From a checkpoint of a small mixture-of-experts model trained on Wikipedia.
Size: 19 layers, width 256, vocabulary 8192, 69.9M parameters.
Experts: 64 experts in each of 19 layers, 64 SwiGLU neurons an expert, a softmax router, a shared expert of 128 neurons.
Below are experts of layer 13 (counted from 0) of a mixture-of-experts language model. Rows are named router (the router's row for the expert), gate (a neuron's input weights, with its number), up (a neuron's input weights, with its number) and show model dimensions 0-255. Each number is 500 + 25 x the weight over its row's rms, rounded and kept within 0 to 999. Numbers have three digits each.
After each expert's rows: a language model's description of what the expert responds to. This comes from a sample of Wikipedia text that the model never trained on.

# expert 50
router:533484516492527484441464460515485490478522452540470495550448518501534524518465487532514468463487486487531507467536514513477470490526485537478486486525487478485461472492530487520472479528527509508459529509516496545477478478526485531483510516557489534526518575522489537483499546482520458520522470492474529522498489500465474487508473511521520486467485531488483471477523524499486494541477471472484514494513497529476522500473533510504543523547469537528510471492527521479460533522483481474521486526487485469500495498493473470484495477531467478524500495507466462510540518484526454481504485552472533490496473494486515491477508523450503466514464481494524509503471509475490508530497550510486490455516480503487523518485501494481484537475533496464527531506480527501477471499471544
gate1:469491484493496483538476479491430496512509515540490494514529526496517536565470484530509489550455525501523500484490548504543482480498519451525518504491485484502473515469499480501490509512508497501490524503480522529459475505472494522540510552534533485500506517497460519468517493497520495494535525432499555508496505470475531482473488507528497488500502532490533486460501516421510516510509521503507460477542505498546483477514568491563496501514472469470480478484511540503455518518461514466526478508517494458527493500508471510507507471480530497538510519474515482519529497517513506459514541502464554521540495477477507447506503530481482536488472498500492505455497516530511502531509515484498508475479505505526528489463513499445494496518547464461476517509505466517499521518502477
up1:544532501531474530454492485473554502536477526472489480476523506515516513496492520509491491481497509519482502495518507516484482516531459528453469488497516480500545493486504521491510498485483519473529474526443486474515530508483475491469503525497509520526519508504512511498481517495479506500497489511477495495511437521568463502535516485508529541478494474501476490486489491527466464494492482478481549480509544540483533531447486491466513533497525532482497543507474530501533486539517457479478536533465485551464465447487531506465544527553504495511473488489519543496467491480518469477452477465538492502469499524493505487481491452533522477463502526492496464525532499475495524509516514541474473514528472532474490514482443516545503472494523534521523479494500461490457511477517511
Prepositions, punctuation and clause openers in running prose, such as of, by (described by), commas, However, Although, When, because.

# expert 4
router:533484500488513493488500493520506508491509459489471452525476488516495516554475464501531475475504488477504495507530496535470454500521476500453490479540491496509473497494541484501489469515532537509495520511497473527487483459525510527459538534549483535530513503520470517497504543498513485547516477496485527533537473496484489476498506510539511481469490531426512493457524543491534490486442483496495504476529489508494513530488526480521539501512504501538520490466530521504490560533496492433531503556471479469517473493482464477490502508512454483532483481486468484539524535480543479470453463522467549495533513484485519475469512520495524489509457474482521509494464517469497502521510506531466460460543485505472515488473459487515483521495524494496542512479497524526486473504498521
gate1:486514482487446490515471522557531498508514525500470494491570545468492481493498507472518522484491481498472490503480517492526497485495490490479501516465504536554459491508516501505451495516497499497475504482513521467511479512491448551472476466505533526526507521444532503491533515525492543465492500495504490496493501469480475534502492515492489508515520478470503517456439531495500501487542466399483487508511480490555492495498507480506529503495531475520502523513508479519490499498491553480505532482489493531502502497491510472498475500523513441487498498561475501528499444461508494523478476538543517487525478471481522520487473482482513474490539483506514482484490504509471473557547492521494498502449478565486513495515458495454538538493523483516517461464495507462490529517516499
up1:530504504514517486542531503484477511506550542494523527470487503498562495487488476508544555471459487480553498521472474541481465503496514506452477506534515513514488472484512529474492467514477508524534542487525541504503476498489490501524491516501517467465526507512544512525496483470500548450514474522496517528461505501486489480484481510543500568516522521533506524515524479509500495465536472490508447503497516511531483525504532496510505492508534496487561508471509529509518440480511474458464499495544471525505480487473494502462502507518523489476484500501546522493501539539520515516492475536481519526485541534527478505469508476507556484522497508471446489451497471496497544515511497519490466485464515520492551497532503507545506528524500538495493499499478533505496448491457519
Inner and final pieces of surnames and Latin taxon names in lists and species entries, such as -ić, -idae, -osaur, -berg, -ski.

# expert 25
router:503498508492517515497494498504486482483553478500460484513451525498507521533479475536516455467485477494541473492503536557463454503503483524484503509529473478491466486477529487511492483532506547507466522512473489494488479469536484492507529532569505521534512552529490506457515514467506468529500493506474522517516463515478465490518492517530544517481478526473487471484507517489543487527459456473496524475529532500465522511475530490524554517524457501526516492457519528468486544538484473479512513532483465490462469480480488474485485485536476499525457470487501482512549529488521490503484476545474528490517468492467507475465521527470512476509461456501524509495487531471487504509502558522488475469515468537499511504503464479488500530483537500466545526496512533516477475500475515
gate0:517501495509526499509485481459540503484441515527501492534479485516506544523483449485467452531486536531502467550457491480489488538500506520487514515496487477487518482486490477467486503535510563512518495508495537516490498484482476515460503494502505476479494491540445457487509508472538507509474499494515447514495485446504526494468494504518467487532524503484495485525495511481496519518453486524496475502470542526525433501494493469534495486506549505510520539499506483481516541473496485486473563478512513485442466530523544503507509517543517514505440525528457511518478496518501506482448469535497513515519535494465509509510479523508505483536502470511494477518545483486451540506510517532500516468525527449483495503467502537538512482504521496456505463494472469516485511534461530
up0:475532482482520491500508487451498502512447489501447464519489460500492462545458474473466526511527540529478487529485458470484498515464522513504527515461490533511493507506519546491442516501524521500567503512518529518525490462446516484461512487506503501505515501505497522509542492496494480491480499509523461528487530440513527481496507519531494464521510500513508485536478501480479510550491539487547469497467518541509458515498505454522514468460577468517468503496502496487500524486532520459502530504531488490485516502522519522486499498517475496498516526500476492515472482507468498493445520499499496545485518483531488469487451520486537511504499467510492428481530494516482527434544500559551456479507519475478503505496518508537490495521490488512500519505477471518505495497508493
Prose connectors and word endings in explanatory text: of, the, and, -ing, -ated, -al, plus verbs like provide, include, create.

# expert 19
router:512468525484519449464490476506476479503517466510477486517463498537505535504463486497521473484468476478521482493547527505484467523517494520473458501490444460474455498486530480478463487517520511510489519511483490536467485475554475519482514528542478503499527526526466536494505522469505475550520447463478552511522488477474476457528490527516544496464495524462495472473515518474516494548462483518459496472505536533490521534497506515507529500521497510541522471490529515500486543516476490471527479518470495484497459481494483479472493445545480456524465467479493475573550472485501472476474493529493507471487480488488516490475504517480498483506486500497500496487482530459476515544503536503478466495517478516498524512478489482458488511456515522481517511470492536503480475511467510
gate1:512530487514502526493532498526479417541482475517486507491516494508558466505515524469503457524522478535482513508459510500489501458492503473490459503529448550466463502485515520508477549476532498498533491486510495490520495519495531491482503501483488483472506577487502538491526503547530487471429513509493524486459489514519530530488516512545523540517517496501494498523491516512478488457495478468520493517493482482477511544505484503518509517488505472532540495469525485461503486490538535523500509501489498502476457477536506526475502506531448447517504486486490520522437547539524514447502551547481537491494501495517514499526476505491471518482490450525486455489495481489500519490475464490509476531493516517483478451494505478495450481495494490502498455519493509508451476519489480
up1:516489486540471526508509504484477518425469478489485489480513483481482516471504472497496535495497517530464524448495492475464504461511469496504548494494491512489481473500500491517520552491508503494486513524546477498545520499508488527517511516506513530506447499480460488479513529445486562508494502515489490476474512574539502510528483557520491495461503511499482474491458518496476504544510481448503465448487514504475560497499527526502534511477521502549495498478518482528472517491450510509528509499479487472477488521545498514448502488537454484508431481476474535467491545504539535519507479491469483457494495487482496485513461465488498472513513465496489465570502522557478492501504513519508457511496493509496486509507507480472484507508521532473510488494499483474498459531483490
Line breaks, table pipes, section heading equals signs, sentence-final periods, and opening quotation marks after said or stating.

# expert 28
router:521504503466546487467478474502492468515521482514492490502452517507497536535478490514508477491480454471512454478492528510471441479519495517462487490533475503485472472483508501503494487520527525519487528502501477501502497476532485496483506531506481494491515555505464529487548537490487469533505462504487526518511470508496502484502494512517549458480483518439496474469518526469519490521464496488478487483521499534466500483449506510515525518508470513524509486472529514488470551520491471449513492503467478485495490484506487499477506426537468476527471486481471488566536523485495455470498458562467517477520473482467504465480518527468500512504466454484526499504476542473446487510526538513467462469511479517504522536475451492503484504480531513478508521470483529521461486525473523
gate0:527479506498532503510550516488515543527496507492489489515481481464496523502506490541496475500520456490519424503501474499490533468529471458509483454493477490515535533517477517505527538546503504492499463502491531529462503492470523500527501539524436522540475471504513481489524497495493495515499503505550537568513526545476497465495517508481558433491522511516566476484492543461498465513487467496484473508481518521517503507494509494506548496504498523513496520548507503489521498528481464491456461519523513507510479443535502500488525516489512523479504490461507517506472485469519511535513508526522479515487471479486480563496530477437542534486505481547521487483510491486502481491506437477470530479491497504509535493511502490530520488521508472525476465469477529490492521476484516
up0:531484471500493509491512508491488496530523505457486456478502506529493506478525497528510512526535444493485479484494472498516516503526487501503458480479500497513494457532509516544500531516504504499492509513479516545502502496541491500533525501469504499517502503517500472535491519464474456523504479498536500539514504558487544471477492491483517508486522463523541474463513499443491481533487495447446474512523491494497538478447539480478517489477502523488484477514473461516523572520489471471485481496496506496520501457520495485531535508488504459498501482520475479520504521515484542501517493553472520519463556553468493495492521466506496489503489488493519525433470483489479468501500447476475521515480473506589491500452477499515551496530492464524471490490471534499437527482502505
Opening parentheses after names or places in lists, such as "(born" or "(now in", plus line breaks before headings and tables.

# expert 5
router:497468526444509477481491479545507479490520441504463465522465508518503525505473482527522488456479491481496471502502534557440481541499465531492470503513463487518458490467534494479483497536523528524494546530497474521477471458504502521482492536527494520528531564545507525467522506474505499512521476477468543505517467483489489482519483510518511488477485509466462456481503526508549486511472480518466500508511548550478524503522527498532512541532501533539512486471525522500478531539480467502539474516482482491490482506478451501485468467539496466528469486503470486511515527492507473495475492531490515486524468478504509460475500492490513478511459478510525513505496518485475517513523530501481443482525478527487535529490466474489483507501530531457506526481459516531495506516463512
gate2:527498518523494503508474524563511520459468506486475489539498521494487491504520490537487488556519494528476518491441496510459482532513471496524521492501509449481474471490507494500514487517477495475513506484488482496538496506517531495463482462488514500516476482504480506477472530505583464501531499551463511474509487465482507448502482521496515505528507485482536466510566461489517513507515536511488522495471476527517548515507500478487488525583481505535533458540458484481492520468474504522530500486472506476465496517458491489467524496511491494485463546531469467495486531482524450482487521515508471493510471478497450521470551517485515475553528511535501492538508490524515536486505509479456512473502544469461526511522471505531479494493507477449489506489465486517497506501495495
up2:494461547510489521503501505520548521507486509433464514517494524496487501490542503520505507567459517496522486497443537519489512517490473470512511511502484481496502485497526508500529511543466433469512540473501516501495519492537558512476492520494476511512493505508543507502474533546539498497495528519516503477479471478509499481513510513504521518551538489487534460527483472518512491526453536524467534530482515534525549500541481412491505532524481490505520487507534514458524481500498504511549541485507462493494494487445519487544499501500508500506508550508509496485484496483518449519473497550498432496500501475489538508524455510505562481523514480519455499491504493487504562506506514480504521493496528506515515517520477505463501499509495465479502502500465502530535489528490479
Articles, demonstratives and pronouns starting a noun phrase or clause in running prose, such as the, this, his, a, It.

# expert 53
router:516502526451502518486509468510504484538537440523491495511468511530494523492492486460499453496508481487507442500519528575445470519529485506511498482509499499488513481503510468507466457522489498510511514507508490491467490520522488548445541506514464530517519513570482552486537521491539500532541484494487514538462457494483473500503489495500532484477491504481461483461505526498523490520479489469479506485525513493497514511497533521502501557537461523530502482484530503484457521510495486486524453502483516483488495467501465458485489439513477474520474487480483466553525523444557479432482512526472553508520470494482518486489514537490511484531474466490513516525472501498474496495498506535500464473516483500510507507491486498505510506497515486490554533489503528508479480505489550
gate1:486527457482501546549454511512501478515543508498500483499525487534525474518505483480489503486497521483483497513486515465524515505491455513523499522530498518459495501492494492526513490485505513494541484518509475529468526501509503492505513549503486545524496507433518507467497532479530514522470516496487510514479486506474500513507498528513507487514469485468506502479540507521508485534483487477515476503490501519530510565484485505480481542507476537523561455487528470492525529496479502468523492422501524499539488482495524457499515510497510454521517518513444530481500508495487498505500480490500581522497459521508486470510510472501558503525529534509507467522467475450510517488506534519485520486519491501489479473487464492492499497481533487488543539444479616458461501514508527
up1:493487524484506484460510504504480538491462527483494482531492518497509543485477508493517509496467513551522482438531497517503483437515506495487487471505512485504512478457512522492453503510505451509489543479491488483582499495464467467515524499515533435508489470543474534512513492484508470502462477496533485490540488485505508471474467506513511526513516510508531491521496497463545508437471519499500532485494535485453537473504533497477521475516496464496530508497504505511480510488530485518485535577488492496499493518503451525461487515524510508487514500497515486496496486495516467486479499535490467485494511490495482519486478519466494485499474509503464505449551499538539477521550550493481483499539501514496493528520555486451517492524470540494516468547529430495531508523516508
Single consonant pieces inside names and words, especially w, c, d, such as Wain-w-right, G-w-angju, like-w-ise, had-d-ock.

# expert 58
router:511508531452549482435460463491489482506506471514501494573504510528510495517492499502500481473505477505512485511522548538458486483519494504498481481505482465495480478483498515492485475503482503512503498512482486496477480480505484502500506526561492486510503560522477534485483513467482488532503471481505537486531475478508470471509507515532547498492477538455479494474532559471541462557493475477486521470500526524476529501474504525545534493530492525505493475443528531479475534535494525495491475503477489480489474487468481439479474443517479469531490471482522474563513532485495467444484468520491525485517470465486512448474525498489523484508482495471525498497475517454490493527505527544485486495517486518476518518484472464481492512511557509499533492475476520520497473503469505
gate0:513499501524497543524509476451513467449507486558484507519491530480514515491488493471510526501522463499485476502527531464497541569534486472530486507506494493503497514471483497473512513520467482482519508524471506501504468480523496491495550561527512485533495522491516521483480451500546524492466494480507500502527519532526491505511483526493504499433518523465505520487497477521480511536510501451505528484505492520477515486489486445522534502544512467521490484465503480461508487481505538508517499488491486515505478503507486543501484457503475464534511511491521449516528505520489466518468473539440470497493454504495535520522465525533468433520506516505528493500485469485501532478447503498487480542478508500465518509493504496479501524471590484477496530495522497565461458495489506
up0:451503505474493494488492482459500528523461526518480541515507504499556480536501495497495464515516471533451490471478488488445533543532506523469537524499490494509480482502535515488516479525438461502501525493505430509486531463520452503509485546470472504469530468500521509522514507515482519488462486507488478492489488485489486496498501470463499534516537498473520493502500503514486464483515487452502496458551461520525517494434513434501548497434519499479507475505501512532525510505528517507504521503500497489476481490489574480458519487517490494512499545507508438475475461517493491496512468475480517523520462527484503486512476530504508472527565508525487534462502459504514530489455517537499468475510485470545504486530503499538477518486506509516487493505494510481508511534510502
Day numbers, years and commas in full dates such as "November 12, 2001", plus US state names and table pipes.

# expert 36
router:502500478477525489507494475499520475501481481533475518529513529507512479541511483513508503485492484477525465484537486551462464496541489494497478451511483469455495472490538489504464452519538507528468538527493448511490483470505508520501537501529505537490527532508478532483522516490501515513506476484500514540482478500503478466511454496529530517496486523419474487508505512471534522505479472486464529484525506502509520552477518544487555511516471514534511518482536498459500540538517493469530510504488492469483469482475492494478497471502458459564491485453472486551518506489545481498468497547458517471523465501477511496474515534454516480493469496463524504515500530491490488508518542508487504495550477525460508539500466492483509528458532496468499488463514528494480475471487532
gate0:508476539537508518495502467532498517521480483571508459510475513474537484497503517511565538511462493539477515467513493514520492558493450494475480481478506523502474510485500543499491488488495476544477497545495494473500494485517483502501468489478482536479479508484521524511500479494507475503485483518453494582531495485508500510491519499505491515481487521468485481502496516494537508528489528445460487522564491516512480484521535494457509492458464495530533506469525486540529465479463491459475511500494508483486522523504470489539505513443506506507477501494479497540459512520490527498479546533456483499483528434476488487472466518487491525511481507468465511481521515529491519532478505497517520499482483525481504521487538450531503470525481444500451508479496470540523456464485521
up0:505504548509476464514512491462527519500461489531493506512460525466478476455519462494504541504481498504485468517540471568477517536462500499493494471490518505439493491538538490469490455502522447476576506527477501530480494507464473531492507455504438483505505508520532467500451445520524486436507520510491523522510456508536533493480477486445494495513509530511514447507542520468536515517458493502484500521508519497520490484495482491501476487513495481489500536498531511506501467520492504472498532514513512512465494503491468500535491510490539473495531467523510479532503488513459489515473517494520523507492528491494508507505494522493489527470483501517514506455525474515513481569485539496497493481547441511531472514455495508482467482503477472508522517509516485500505441480499530
Middle and opening pieces of ordinary words and nouns, such as tic in anticipation, ult in faculties, and whole words man, cap, event.

# expert 63
router:511463524488521478462487482506477493507521478508464504561477514526526528509463484525500485463490491467513461489553540506449478520516484535472482502509488502504481479473517501522451481534504518499471530528500489537498486474556492511470507531524477523521520529504475540475550494466503491517500457495495525507502511486488471474485453506494544464481462502438471473439535504477511486556480479473483499486504531507438521517467530503523521523514457518530503481466519550504491522505463475474504473515472492456489475478491479478466514455529464487519484473464478487550538506467488498468486488538465514501558483476479526501468522512472507500509486495470523506492484512474484491562508515509497485478521491497497533510472469466487480526493534510462510522476487522510490498484481512
gate0:513478527488456488506483510496547500521516482441514534521477482490501485501507475511527478492502513508522532504534488496466503535517509542467478479473446488494512504460501500565481482499507513504493514496533508513542497525489494509481502494505494475488498503471516497506511556455480468539525490475488501515512485493511497492518499465514515506482505502496522533491502511498489485532516513513561537467521459482535497522500485516513523536482511486498505518499484535457545517465491491516463490494502532492550560524529519505516527480505503514483469517542520515482468523515480498512490516481519538460501517544505471505502465557477516505545521498537492520518470559480445504497503524500450506525480549510500518514528521554479422526554523503468561515451511549512491480508483554
up0:490497542494507484496455493489512495489524488500498493535538551469509518498494461510535534546543507524530462462512546503497494538546523512514479490501459503466506500485514478546478499517494528468509531503515509551490504509485531530485519498531534485479507466495544510519441463525494509492531487460483479505490501510508513491503490480499521534507524500484489515512522499483500510496488532540507458509482488505497511562487500499536470453464502503490508506501533519500546508530537486488492443524478517451556529525471492449497522480443451461500522516537553531494521513510466507480505487474484514460509524526527538529490500519500483477530511510455508519493495514472499466513505517470528480504496514501551459496496502535495434527485496532504555505537562513500463502507523508
Line breaks ending list items and table rows, plus wiki heading markers such as ==, === and prefixes pre, post, co.

# expert 29
router:504480528506510502442494496549503489505506450498469481536491495463505514506491479488499466448482470484507513456513545535446487480528492524467502490533446479506470497453513495484464485520510524512476539501510476510516489486504462511495534508506488508522525532556477526485507527498495490553519489467460531522539498519460465483530492524529513495471500507452489470452511528497534473512462486485495506482519525534455517522489528491533536525515496514532520489486507517485485544517499504483515490531474496485480487481485478476499507488492485485545476489467485468542499537474513485472477473532471516475526493516466478465466546524471521492534479467495557476502472512476462497526513539515495474441511487533448499526498448480505475503500494544473519555478488532508501502513470507
gate0:500483511521485531463494499508499475546522475524490482492507532474522492466485500481482557491507457498473455473494520470508500492500487472519504490468467505491516493489484511513486523504506543496495530531499489530485495489480518523502547481513497523547523512518473528498480498474536535516492481483548469457526489490472496515487487549490532499493534489492511504467545538506526528493519461450473498478493526523527484526531519484504554499572503488540524494445516513482489482525514506457499573511454516520534459505433484518517510493492513503507529451462488514484507494464521505518517522493522534465483496527500429516509558510515513504530503493443528493538507478528475510539516486516502496536505485539471498525524472489509482492507535514496481519465526448507521500556496467
up0:444471486454451463497504493517487486500538566490514508477457540489484516488501496518519539522540485516478508485480527496516491528483489492501519490511473470479529513500492512468465506501526500479493584501499451525528500491522479521491500493515487478500504496525516532523503519463540538523538494427530508488479463488505524490544479530488533471513510461486477468454487523505488473503477495521496476488499462512525476476491538515448506496548500457508474538470479508471488447490485513500549592505478512480515495491477489482505504497500526448487481462455515511487502474478492530495521483522515491477497540510506461471536544498512479527506506503493510468491496522495492512557493524479496476531500485517440508502528494511534516453486487491526506512475479473488484491509467537
Final pieces of transliterated or foreign names and words before a comma, bar or apostrophe, such as Jehova-h, Kaja-h, -ah, plus percent signs.

# expert 6
router:505464510498532486458501468492459493467516487517479513540452522468508516512487503513508460450501479475538485484519534531468461508523473526496484514525477481469498456503492463520487481487538507505511513508461469488455468471495496538489524491497466530538545517543510522489485533467523528510503505484434528527517470490504474462542477510501525463465466511423451515470530525478517468521484471489478520482510506537463519536491512500546515504551495527524506497494500519495474523516489454489485484483491482482466468507503489490494474447513484499524474482450476496555529511489514496479468501524502512478531490490453488466497538527481498481483445522487529534522502500475475487503498543498496483491514477487488511528507447498494495554476523532478511527484480518509475485490460517
gate1:513496513531497482493469519491497455506488481493492508474493539483475524478536488488498503480514504468485446514500462498459509491470538482502525553525467494467491535477535516504518469498522473527461454548442484557525504495483448525468473522504494527521508459557514525497512456510515485489509477494512484519480486491532514531501485533519487456502486494495519516510536474504509546494506469494530502479462499544457521498500531483498517502497492516491474496482474509496499541518537469503492447498488498480492474488452511457434514481494462518482498503519526511514595476484526481522524495522506534473472509499508526501497516499504563463491478542511520483502507540572500466489494512478500464475491516455499505511461522483481520489463483490527521500520482480485504492546513461
up1:495481529539509527463481537515461491493515503452506506477477504487489489463525496488502495477517522481501479437491494493443525538483498505486529488517438503487484499495510502483501517484478492492514467497460531521537526559489502531492527477479490493556511473532534516471483464514561496496541546470511514502524463503486477528537532508515478468516485465526482524528511481499527540513533534500496492518454482554522530499542502460500495477542435487513495516485481441522485509480539495490508499488458493488485493508518499446469559489488523536469487476499502522470553488484565485494492481480488500489483497523496499513466528466479526489481511532483490510491542525573483474492489516521532472463473525461527482489490474513504520499516514482505486532498483483523497498493507472
First pieces of lowercase words, and lone letters or digits, split mid-word, such as reg in regatta, eng in engined, imp, exp.

# expert 23
router:515511502499514481496506487507468481496511479507488479512499493498552538502473491564513466451498483500523462489500516510474480481548474501474486488500454516509490454500494495528487487526503534521491522522522495520499477469526468522501522514524505521516552537527480518481518524489494463507530480505448516528533480463489474476520508506523509490486476511414469460470542525485505477514476480478452522501536505515478502535500544491518493537532485530509530491479511519494477511530495493460531476524486484479477486471476451481424516455498464482503448510486471478558516503484522490456481495502504521494505515470488512478480537530482522503565497480480495501489476517465476521498514543550500473486554479546463499507470488485493471501502527489457507513507477536538471530505483533
gate1:477509495512503488529493489477510498487514480487505509509485483499484459527511544431475516543497522455512507504483531527505490498486486535494498484533461477486510477491486526516506486486512513558491515476538455504507526469478484504525538499502499515543513489456478498518517507514496504487470494534499539488424461487535520560483497489562524530511511514476489509483524505506515531479499537488524527487472500545527463534469512520482458479523504453499510481511490495487470538502522496479514475506515481484500474452451469452479486491493457477447473490457504504529483470517527497479500496509520527539487536482488515525506469529524499499526524482485532495447484473505511546494508444544458509498522479452462479512510494516516482524544561507486481469546463485526484533525497504
up1:492532515471475504503532495540490484492498502512500486529509523530467507499497502481488494522530503523484528521529517479494511491534481462541500452486507523498511463523496481507498489442501496419502533468505513494521512490483570539506530471487502531526479499486488485508514509498513485556523504501538467518465516533491491498461487483458490488457530436506541491466527496502528480540522501506520446521541471462472495493534468493475492487518497522533496511504546539511537515514519488548487506556497559497526505489520523491509511489469493500480510516493508534512474523452509504459521522442493489508518468540466465476494519556542490458521498505481505518483469466499472509488503522498484439477501521486505494482521464428530522498483502516469508506521519504499500470539510535
Opening pieces of foreign or unusual proper names, often French, Greek or Latin, such as Le(yen), En(gle), Thi(ra), X, Z.

# expert 31
router:529466503473513475448496479511477490501504497521467475538451503538508524519476499531492463493513499463543474476500503518459501501533524511491454465523479489498497444489501500513473502551532519505493521529485496504461504495509480500475505529508502506500502533545466524462538498482531485505504470472489538532509488493481444490537488499513502477444487515448492482479517519473551458511481450492493499494515528512480500558479504488523500535496497518516508517475514515498468526492474478468530495543471463499476462489496459484503503453502464504536479488476461496562561529493519475478503454535494534463536461475460508474465502506474521464511453486490508511501477521469519514520511498523490450480519474515488538498493478484479486519480520523492513532497465525503469507516438522
gate1:491455503455507510473478515461513471485490501512465509485521517469488475561505507516505476504486510493486501538470484485509486425524532491486546525489465468524523527473510527530454515520499511554519497478503521527462506503511509537428476518503478467502521477484481519475532469479500496475512493490493490476482468523472480474524508518522478485494479514495537483559534491480504516529500507478463479543495458503482477503531534504487463502489500512522502509516496534521523513496547452470511514513459513500517474489477500504468522512518461457501505491481495473491491502526471518488460550503455446476495538478452498481484506511490522520475471479542536509480502513432507518469529497469490501480468518470439485499460479513516466475515475537457467499503490514509531549511466513
up1:542510468513512490481513465528493479554516478470501474531500486529536512407508523500493506495525528495520499485526491493510508515431459515494490489472530548490511520537486493483469487496520501448479489510496490497577498472521542501516487459511554527527493489468546480504464524502511479501482517507479500534492523481537534546485505508510493502500531455499511545484453520504520496489483512512515513484554474442500534516461504526508526465529469525478488508477511479509439499494475523541513506483530477469485474517489548497516493498531535519477519464511522542499464535518506510481504513505511522535494420504516515544508488480481534509517557502456472517537495498528513492522486500477503512509493527493475490462522532471478480488513516487496466515484492510502496482518523491
Spaces and digits around dates, ages, scores and table numbers, such as age 69, 1|9|70, 7–6(7–4).

# expert 55
router:509455549483513489477476456515489459486512466526477481508481514505514511506474459511526483470481478483511459479536531540488485525513490541455471504516485489483476478497519478519466482533510531521467526526494482512499467467519476493476510523540487528528518583549467507463515517485527454533491466501455526535527474486485461503524488545524527486474475509470469479457532501456553497535472491495499541494518498511476517540480506509513531549516467510495507488478550516470483526530482470505516476515486458493510482478494491469481485458523467498518487487509478456482499527481531467481479483542478504476529452495490494471472513505471506465541475475481510504500511512473490507534524530535493476474518486513507530504474480461479475517472513500460523502484499509524502468509461532
gate2:491500496535528486533510538488512521503500489466499513525450481462531536496499474445496513518448477535477524502520483486469531487513512490475537504518471487514481474503557531482484521520488506500525485506532489498491477470519473519503482504513480501540517506517489521505513556524548488507470472485530479475472518524554488491499529541490503510497430516521502498508474503510468512476457514506539508544493514537513490471510522493535480489471547492549512467468522517496495517507478489490494523487500496489479501500447449505464452515507461539449539501483500507494547500512507476474495486505518489533504504509510475508481472535535453485540484536481507508495480510498487519511497456456463522516486459478462537468510518501494471471456512533510465485465470520467503551473566539
up2:492477500472516528496513512516462517487499472533517458506508545562500549470495512539536482460532508487533481494515517528553465523476519505528462491528555527526544485482427467474490509487515471519485485540483502467480576517517517483492489499503515535546529484530515479471515464488458486480494463525505481511556497503460523479493504505512510474472503514488451510504494522486512489502507510494446515519505485464479500514474479492524486520504509514501485522514534533450529487523522512491503477492505467512492484524514525505518500487514499486563481496491505521503469470494537486497470492516482520473548487493497544481551534496506510510455502467491493469503485437493485457526499504523512503471489508494515454545510526480501544589494504493527488513506476502518527494523506503
Articles, possessives and adjectives opening noun phrases: the, a, their, its, his, plus directional adjectives like eastern, western, southern.

# expert 62
router:521491531470514503479487505518480478471509495512470483538453493501514530496491502511533492472515483463529484507513530529476476499502499527510484450543463470483477494469506493488487470512516523518491556512473518528485488502518472537483529526529499511518525546546476512473525543483482479525504474489491533516509482477479476469515486488528509513489499531463499485452526548505538473518459465520502518459519515530483524525491525497538527530512494532522513474457513536487469530522504502466527487507489477499464486490485469478479474470504449500529469500501476454551520528503518475464490492544475528489531478490453495484444505525451515483524456472503528511517499524487483494513517533509482482463508456533480520522476484472473486502479530536476544563490460559521472498497474526
gate0:484523502473465496498469547531521519520498481492482510517496493506497499516544479469490477466516468529494477500460468483526495460483534530484499516519516467503526523510492439509527505497531495488513517512464530484452522484525521449464503490498479509513470505532489477490476551489520501505513496529523492490510523504478492523550519488528506501512466532494501462495532481491509434477483507469478489522537482516508519497481478500556499489551502483477574473485512480435499508507481469500522518497456498516476417487515499577515490516524497461500522525545498489495527507475497547527501536461462482502520477512480524487454508508482456525524516505472483522525554512508493548482529539509469498514508497508489556523493472498484483493552501470508501490475496516480504466549497507
up0:514510488449490473516494541507516505524491480526477529522486455506512464535519506448482497488530486513471478516505478473524494486473509518492483504531542509496487510529533473476528456511494527529539495512459502482527495523478514502497519517481484518501459470508479473514502508497517475473525536512437492511499543516519463449508496494510495490508496537487507502489531527533495480484449436514490536470545507504543529509558489551498478506499530485513528472457476489510513519495558517481549503516513515509493463508527475506509493521532526523495492518506485439494490484486446518516498521488468501506502485502489515504467516524492432537535552493521468492498515528526509559468502564506474498483531521476502567507469482498476482494550477482509523493471517503514505482532517548
Digits inside four-digit years in birth dates and species authorities (1976, 1796), plus subject pronouns he, she, they.

# expert 18
router:512504529506489441487484497515466494463485484509497466509448505546537479512509484509489499459496471464512480517518508542492466513536496496491468486515468486502502505512531495517474465502533515502468538545487497508457501465508491532499513516517512506549524528557496549491493525483492497513536485482481536509504504494498487486504491507544520475469482506447485481472535520494540479544510457453503542459530522524466533535474510498511516503525439488520513478490526539491486516531482481455511497524509506488491495486525483476500508434506486503522489442492445510546535502468536470475462498513463508482513480468462508482494513480462517492509468484495508492524522515500479506535507533522480452487555484527484485521461479484493463545489538521485542496474499505525436479495503519
gate0:472502544493477500477515472536513508516517484509456495452476492490514457480500464530460529528451472573482516459492530511526512494462499498487503497512461499494482527491513499544517517539532496555504471521475524479541500506520532476468499516501505439528462512493517505492507527469509503507468444468480511517496499510469472521496538483496480468526527526481516482507521499516495475506466518497503508490501512516461535515536535523499477483503503484522508498481491462474549527543494483471529472534495504509504507473472512529508570503498502495505461469504507495517495458526500522481508487482501510461511505530482581482483506519472499543460486518501505502503486497551512502516504521466493499484532516435558507471473576477517483516498470540506551468483507507536512492508510488
up0:518478495500475492488517508539534461490460524433468478522492526516531491472490469446539479479477499499460475478455491521497513517486520491510496494462537500505499510522493532476507572466505503501498489523512519461462495489540471492483521511503493519523453512520531488519537493443515541471470451486540525530493509490490510523545540482483474471537464478534514500486475458488500518484489490541500467509479483479515516457519501505453526538482525526474531491527504522461495560481499573510462472503509522520531510499476536465482490497493452510490493475489511512507523470533500511540517485478459521479493533504488506492511506521478492529489478473484502527518500484491493467516513546532513482486478521480510502508534546528484432459496495506484549497518521502474484513468489517
Latinate syllables inside words after prefixes like re, con, de, such as cu in rescue, vi, min in denominations, and Preceded.